Below are experts of layer 4 (counted from 0) of a mixture-of-experts language model. Rows are named router (the router's row for the expert), gate (a neuron's input weights, with its number), up (a neuron's input weights, with its number) and show model dimensions 0-255. Each number is 500 + 25 x the weight over its row's rms, rounded and kept within 0 to 999. Numbers have three digits each.
Before each expert's rows: "comes after" lists some tokens at least twice as common just before its tokens as in all text. This comes from a sample of Wikipedia text that the model never trained on. Tokens count by the router's weight.

# expert 1
comes after: ".", "1", "0", "2", "9", " In"
router:509475482472475501473510518520480458488518486545490568496541455505513486482533484501470513485492506522508502501516492503493500487433476522500515534509481507553504517489460551523497464493495510549519506498426468493485538537527550523528498480512479551545522503514483521473533474470477525497467492521501501466500522532511502480537502485532483494510518460535487469522478502502516490486478473478473516482485472502486506521521517482474513519467499527498465551531514499502497535503497475476503504513539506511457504468488458489550521525520505499453451477468547506495499491534500464481520522460504503496550503492499485486507480526530508532504490477509529529486523517472458545476527540468461486533511457526466485477506483447500519535521519479485506484464513511534537495476475466
gate0:468430477504472479487460500517536512472481515498543530513509528470495498456464502507466466534531503482487488504481539499511508547484503480534525507510483518549517525467540489547425462497469537502518508528506513471521511466529484505516476507526495529465462487436523482500536519512519476535465497472432535496511510510506457490570523524488542507501483479501533521505524523518523501524498519538516490479478496468478529520497510491477511521475478543508508527503486512509483494516507491486508538529498506502497482481499458487502522493529537503563510470509509505489488518478466499496499511523488524507489499506489491476509525494490464505496477481517440526502510446454482483541561513508486483536509520501500501462521512469533466540505502544498496496475529516510537488516557514
up0:479502465455484498492517491485529511440485563459507484523504498441504479513518476514541492473502506535528518489543440531526525502481510469508542491498503488514499482501511501541459479492499509517532541522515495478473510485518512493519528494474488498459457473487543497470511520516478456510499480491506515492515528494507481475530521565524503499461527475499472486486515500524542469487490495532474541489473457528515556465532507517500523510470492533482511530496505467506459517551497540485520501503480481519512488547500526447518457514525509516541502537531492497508494485519503552479496520506546526489540508491533504466502474478505501504513463499512449513491502501530434494449540541477497507540479483481531490493531526439501532500496479489465494500470514516518501502536494510
gate1:490499486512471540515508492529498507477495504490477526475522494461538439512456516477538494478496471539439493531496525469542474519509469491523487475498494573501444489503470468494448501512511443505514479540483477520510528505496505504542551492504493489512506471490482484522491520504471513500511466525508529502529510498488502492492493525520491521510531472500471498456518526503490489479491458497463545497529486522510501506528513515471464524501483536499493499484560450487481509500482520552524484490497495494509505490493512523425510514496527524496463504509507495459523517518503464490521531468530490499530570583487539495503504475490517508486474524494518483511580511483469540529540512507471529534509498522504490495511508449530493478510541510473512495493487501494504494463550504
up1:518507498512565515483504521474517466486482479477488483504497528533497514538542480471516580540499475498514434492536483497515569483470536494508505488509511467528519477505540520481508453498510476506493472528493498522480501507509482502460497507517506490516489521496497548479550511488507454492511523529508510541515469478501551505458492492493563475498539459496500496530454492522550485494498500478529480499471498469494493527488530456495493549527475491530517510484484497517467510493489512495485482492508519488480498507511489434500525504511499514506535529522506500512545475550557504551485464512499517520511505496493492494486454509559507459485498502527535501476461493491497496504503525482506446492502481453512525505497498554496506531493468490515463486545537460514489487510433490
gate2:503467498510523509509507489534498513484540526550531504507510512512499527517562466520481486510536510476509503470499496518534520430458489463459483492520492463468499487490494504485516509498466495495532478491489523513500500505535489488531493497527473496498487503495466522528539495568494538525463502501495485533498498531523446485556502475508480478538477475499537545526493511546556491471482538504486512481491506524449508485500466552474504484491469474461521486522517492514534502496518494479506518514470510528524518487493529516479532515498470473448462492489491527504519517505436463477527506504476489506420528518526501537475485511552496465454506551523525524463535496481474485495503530473539477527507518510494510495470457476479485504536521493517502501505494491521453486541477528
up2:485501498500447491516509526467479489546489572530483537542465529437526506494525525477489518506507481493475479480515482529493473510526519501536511519537481497507446462501506565481507531515517514533476562530501479499454506477519487479450506517493510534511475489463475516494501526452492550507471516511510499511467498512458507518465487518478507525478482504495535478526453512484477499507495518490489473456485486491501503449532526515485521476468504527504486516520474468491499457506499532542471570489509478458491471503467479452501472468476530506525475505520507476474485492481501497523493523474473426507540531486521446515540483478486516534506520523550514459492514475503490521486517510473499481498508530460527523509477512523496483512476470457529508516489496481492487496524495493
gate3:482496449497538465491495518492469514508468438502468528519527496494467496519492468544491490466498465500504507495504536501508506493477450492497480508520492495529484545515478491496495528459490489476533518511477453474487495490507479502450493517474524524531499487589495500477535498515470500523476531550465508430524493543515472503488490516521481501493518534486461444514472486506527447496496486475480520488545506502503489521510541474520494485504509490485499497482484552485475575480542469532491467499514546510484512443519489542489528529520527483504521513481513541514534543499470473485520521447493472491512483463498486520484492489484534513495488481506562548470524510502463519490493482509501501539468493481525521488469507508471522526503492509496529471449497485509463477508504516
up3:514497538495438495457512503507486475508522534505495504495477514490519446505469504471534481497517523467499501488485478480509514539495513514474451473529513490490483516528503527528464530478474524500490490517517505514521468510458495480577469502544499518480466517481547456500492516506512497500538520458452506523548524494488478505522532467498537509495498470518559492507512504508492551519437498513487486476496499516486510512518451509491515465429519510541491527478455484514487461487515523525478468488490486524468482486499532452502477474497514495513497476537501465552456499519531501496532506492490522495511520513484486496510543504466531512535493488522476465507471489450519493456508471487533498490512477521517476448509451506559462508499445516521530521497516521456522515506520495
gate4:525510478496540490471506539514490505503507510504501510492529459549519467490565496491508499522457512500494516518479512515524468489507489501559557506531518498455552464443481485496516477481463486499517504538498477602521488548516545480489501497495477491518485501504525513533501460441487494485493532532468510538494543522516532496535502468482496475484522488498519468504504546490514465555488506508512551530505468501487494525521536461484495493502499478463479543505506460499481491492498458526514474495475503537493496549498475534472528489481502507469477524507519478460493536524520506481513530528549556526487505518479515499505503510543487502544480486498537520513514505517487492507495515526467534507522446493482519455523494511495505519501538488502455473499503478513496534491528484
up4:489482489499490545530492497526502487488509518533506480537496497493519520517476535541468525525470491499510487529523506542497503459554519475537495461485509516474500517513505492495478468505523525480483484437501480480475508465421524489500535492483526508471527502475473499502470467451452514468466465556531446498504466502525535470520516481496512489508499515492508528505505526508526538510504534517482500527525542530484512522537510502503470531519492489474517500511481536526503502499471519488506505487507505494481490478479518517511525467476463492449434538494474476490446509469528558521498504527500522565510475495457515472499498485508489501466494458460516487490485490496525474506508486483550523432527479492491504491501550496514485514535540535453468507554491499531478511487493507
gate5:509490454461479525522518514490493490513470481508524518514492531495481528483478479576498562517498505523503509492488490483532499535447495533522548530507510504506511518503449514445542476505536446551494452500496450472529479504480512513517557463545507520512545556531513493517513514487480505517520479520533506511476483529510522484478485484508491527541486501506538493488514477505476505511484459456504486553520494499492511502508495527515475503527472489529471489507538522497542496488491492492488499501487507470487492462442507472540516486493504503468512485489526500563480493513511499507473512489458540508522488483500481498491543522498560507528532485521509485509517490484493538482541465515481522487507494546473497513497469464551515534470511482453497476478521457512540437507512498
up5:503471484527488477480483524518510468463477524512513506484468529483453509423489514487484522518520488492510530533492479491496524514499532438475519510497516527469511499513501507462489501506529533495507470495462488536531493507477513518502491493491486494477534512538480505517486543491511509514493509504458524537535451495497495522483507544508475488468484499517533486544520467533485520501503535469498497476513548538492507504524451440553489486484479473465468495507532502482480475555512563511509489485468483491487524473495524498515493492517514445512497470501477548502521482466493503497526486510459536480516539502541522523496508470499467509484514496533553506568504514532474485516524450541490507497528451518492530472443478470544524465503494508499492531519522490524479477444483510
gate6:516495472488514480556506512500491428509454492498496518556464480509507500493471509516498541499485491492500476540470480535492470480484460474495494510530487505521459500470491486472501475492491481484483518501530511536518510501503556466518536504542554507564546464522457522494522485474473474541503507538535512498467512499494504490517486504506563463501501506510492467512501512485477489500457514509478522498535534494476469494502521521486485465523493504552495520519482505442522457512459485530475520508489531522459512508547510473483437502525498497464497521497526539504470487457512539460485539526509493515543512473478487479477467479509532549513487521521458494515499490536503534503521501486501495509527493503502448481489461494542511506526485493485516522485490484436540503511529533
up6:490477469496522505472502517486472477449475480491496510554549488472502475483467436464485491478486501560537506498485511493473495479481516501502514530528488533521508535510486519530507461516496500534505504495522518493476508472536520524517499514491470487462547471468512459474481497485489518485484500491472486509471482490494473517538491462516467503503514503515492513496556492490496492483470457499487498469510482518564481444479500492482525480495448504485449531530500540471502481575444461486497511537534490552499519515490484502525453516502503486510486487484518483567515474477486556505475506539499489523549591475486490496483462498508527501515482515497501537527477517500497516507500519487483515526479505501501481467495511500537486521527515530494493487473535535486506473513514437
gate7:513497461502549505431493482476495514496511467512484540508532492502480521498506507507450491514527504473500519497529472518493537500425528483509515489513496457510523510493513509529496532485494493533521511510517541480524492532486493525465539542515524474492543497517480509475483510497538536506454470519491522482518522560512496495502528506499514490522528455481461488484517494503505466481549520503507524537490486487505526471489511496456500524484482496519509510521456483508441511450473501470451483520502505500493533450541452469477589489517474519492502498473472527528537510492464529489527519487487517479474481468505491482501498514504529485493466455517518521524515507529481491482518495497466494508497436543494502479513519470499515511521529509463522475442488516561506500451500458
up7:534541512560536493534481508510495514534518469488526511466521514461479553520503465495482509426486493497474460543470505527463493494526498488472494498526506481507466472513450451475490488466499494491511478518528497465544508520507489490486532506446499495491516489515479519545501492467469484485504477514548477517485485472481492525518441520523469467514509541525492504514490498495499503505506468473518454468515525509508549480517466498522506512509486462515525491482546513504466487482527489471505506494480509501541514484470528521460508508566497488526467566515472481472529484507529511490489507481489463502507490504456498477510455496534476536520500468551521552490508490494478500511520533487533467506483496484498499529509501454483476505484520512499511454469507472479446538547510540
gate8:496530525486512496534484497488471500539531524508464483483507508492545500491513521494464514486508527524482546557520484537479483527489478506491521541479493529539532523474501524529491484499488495526494515543496533460514523474510514511529484500502545522511560447505504504529460446471500466500496529498493539468480502464556474544521513486542514501517483517506477538524469491478527512476487500489514513479491553477467466490462489471490471457480477502488466450498483530516463504518501493500507515500497506517458488485531494502457487487490506512454451507498439492508514443495454508465459501453466497515510547478508542540485495505510513513480497541486481514553512491546519500465514507474500527566505460496523487500509489474488513489517521522477536534484503499510522514518486459
up8:525503494552503525486491543529519506460513449463497519536470487507508476505469447516486467458508427489506502478483494439480517490514459543509512458501517547482486508506503461478438489502490525485504470494523516486467472490519480493467496503489510476510500493505508456495508525505498506494505499479524545509544504542492484499476454521472511504478519472495491479513502493499495543513572481517510496486480480495548508522529503537485537481486536507489496517455441490496493476518484547540513509501495516498528533504502497517470495480540547479514532495535516479487509520480518445501524505497496495503494515508480523518496529540530454520506574465462510453477491526502489544499490471502500506469546514522513489516510490531487472487498497530521430479483485527486461479524504545
gate9:486471506471477492480501512512492513491488493482521543468517478509485489513509552525467530521518500478487522496523528435511480494498507541456518506473521513495496536493513502497478545487487474493521529506456535497493485486491483527479504481524499490522512503522520521488453490492535477506512519500462441468495496502530567516538508494516510471509484532527511516534488463498510529529493511498460490500461520498520471481498500484490468488525483512498522489477538522478449481454527502504502470508507459497448496451495529492491526483527522488525487511423539513544544450519521503546511515461562470526524466463500486513447537535486552489509443535493522482521499513497461491497446483524486446495514518459553488442494500485499504509530487513499521500517503502483481497522505514
up9:497532473511503521518496485498490505494523488458508483524489512473521501506496469508485479471496502504525527487483501516509572512559518478520487463561513484458516474485490503484488466427526473494507501495525473530475514502509507554456548545493508472505493473477499442485491523525549470489496513452527497468497526469442502479497509492510540533482530494497525487497496509485502507516496544482500515496491491498492542482541513512490490448462550464526543483511400476512482492524510487492482515483499520512516505507454505456505488481505488487480569503512507500491505564457514503524472483524508483455510495479469483520509513501512495527495521507506502453452510488517499507473509529474510483485481432506514495525542468504487495449470495483493480499503494464467488533501502492
gate10:498482515481531491499483517519489478498512542513527529515457472483448528522485454536509518549501537480484432490479504471437434504462477525505493495510500483518495508493526507497531515540493475526504560504460490496497525473509527471489472506541502494502504499508522525531472494491514484508474474518499486484497487466486531454523518490494514524527493493518516527492533533495506485438507497515496482528519481503489497483412526503500539517483524527444500490494570517506505488490520479491538515502482468458464489494528507487531494552553504503485469511475505504527497516536485488496525539461470505544496495538525527542560548480498485498498572512499487535499492515491474477461518505536511479483521484507484506477480477514525468463495502480528507503529507464502482495515487517
up10:544500581500511495484502466493517462500469541485510531511491507477522461516468487479527487520530493480466466466492488488467520480495476518505479484490492482507483507498525507514551500506522517493489523480522514503493522511486521497466484480514514472505511494520500484495469507498489513507478503504505552527471475481499492503496530510470474511515464510500471497500515531509513474473494526515489506504519554481479469520512546517518529483485503438469508467508494495436486486547500512567474477494533510514491494558451545502515443524479459526489509566504486515485484558461549487529494521569487552515495505487523490431500533494491510517483455517470518511503507470452506517468504499486498508483521503534504483508525509503557477487522461516486540478489498534442483534511536494
gate11:550466506481534472540486493494535518484510573439507483526485561539450524519476506485507498522468522538510493546490510468467518494514472494495492508560500509500513458487490527495449521488507471481517524500486485500516486482518517478498482522478482484490527518479511498492514486489470461489524461487485537501495487500482488490494499513504446472510483516533495494522451480476529486503499521511512508533499535537460489510462485548549503472446506473471506495556498512468476498537540543501520488487488516451521444491460488505508469518506505461484494535509532512508504488510476464497489503532495510512493516521540463537447530495487517495486461512454499513525513451479461492527537482506484513536492480517509504492482456513504468482437536542499501517489470482517506455500508517
up11:534486475550520531484490512469494533509490495533500526504480486491518478486466532499496473440506499471509551453491529515532524517482482531544497478500519497536500535516506481520437464467487487549488461489539508480486492505526482519499516485510489491539513516488509520480456467520499529462455469475519497474468522517498498514466491498496529538447552514471533485513488545505464516485496494483499475499494482500529507462515496534494502466515500529491512509490447476489527512462520500471537536470545519481514532521443478471486525475473466496507504484501451515472455481452517467509480493522542480487496492468498489450479508514555464529540496507487514492476484501514501493494503497429533485495504486532498523545519505495448472471500490470524484533503535502519516536525496510
gate12:462552496506480491509494498526498520454501513478486541478471463526479513463507514479542537534459498530489510503510473498542481475514511488486488533512515513491497453503501511471491494525532527495447520462487478504522508492495506532517502502515526523546542473548553521488539519505465478478527539504483507472506507500521516511525473530504490495489496494474504482491534520485462451503532498503487521540488467494504502501520516501493518467484520520478522539489512536498475467491476511440469524529487494447491513476525527459544497497501477492525484498547520545464471509525493511492487481459516468492484461493481483504461485447514478484524483462492493500523507526537521488502488489514507500491506487522526511509483601472475529476467479474505509514579473452499492519434512506
up12:511502497466535492525524504477505476479458517501478543532457469524455504493542504483514515532503526503486470533487485500488454481472521497508480554506502515510491504478487541514518486469508454475459538507487511517516482525489508504546522488523509541527536470520536508472512508484491527455536507517481504511519488440498486474469510517522496474492527483490470494504460548505513512478543496518472492509478485504460526492505552507465488494494539504451496518469540483528472486513492509444529479531512484515474523487481515453520513516555506499476451493518524474491471469547509505484474494466466432556497496496489532490496489498517577497512514462517501544480513509513490532498476533504462517465512454490450499490466512479473515532511476505484487532522462495488493491470476524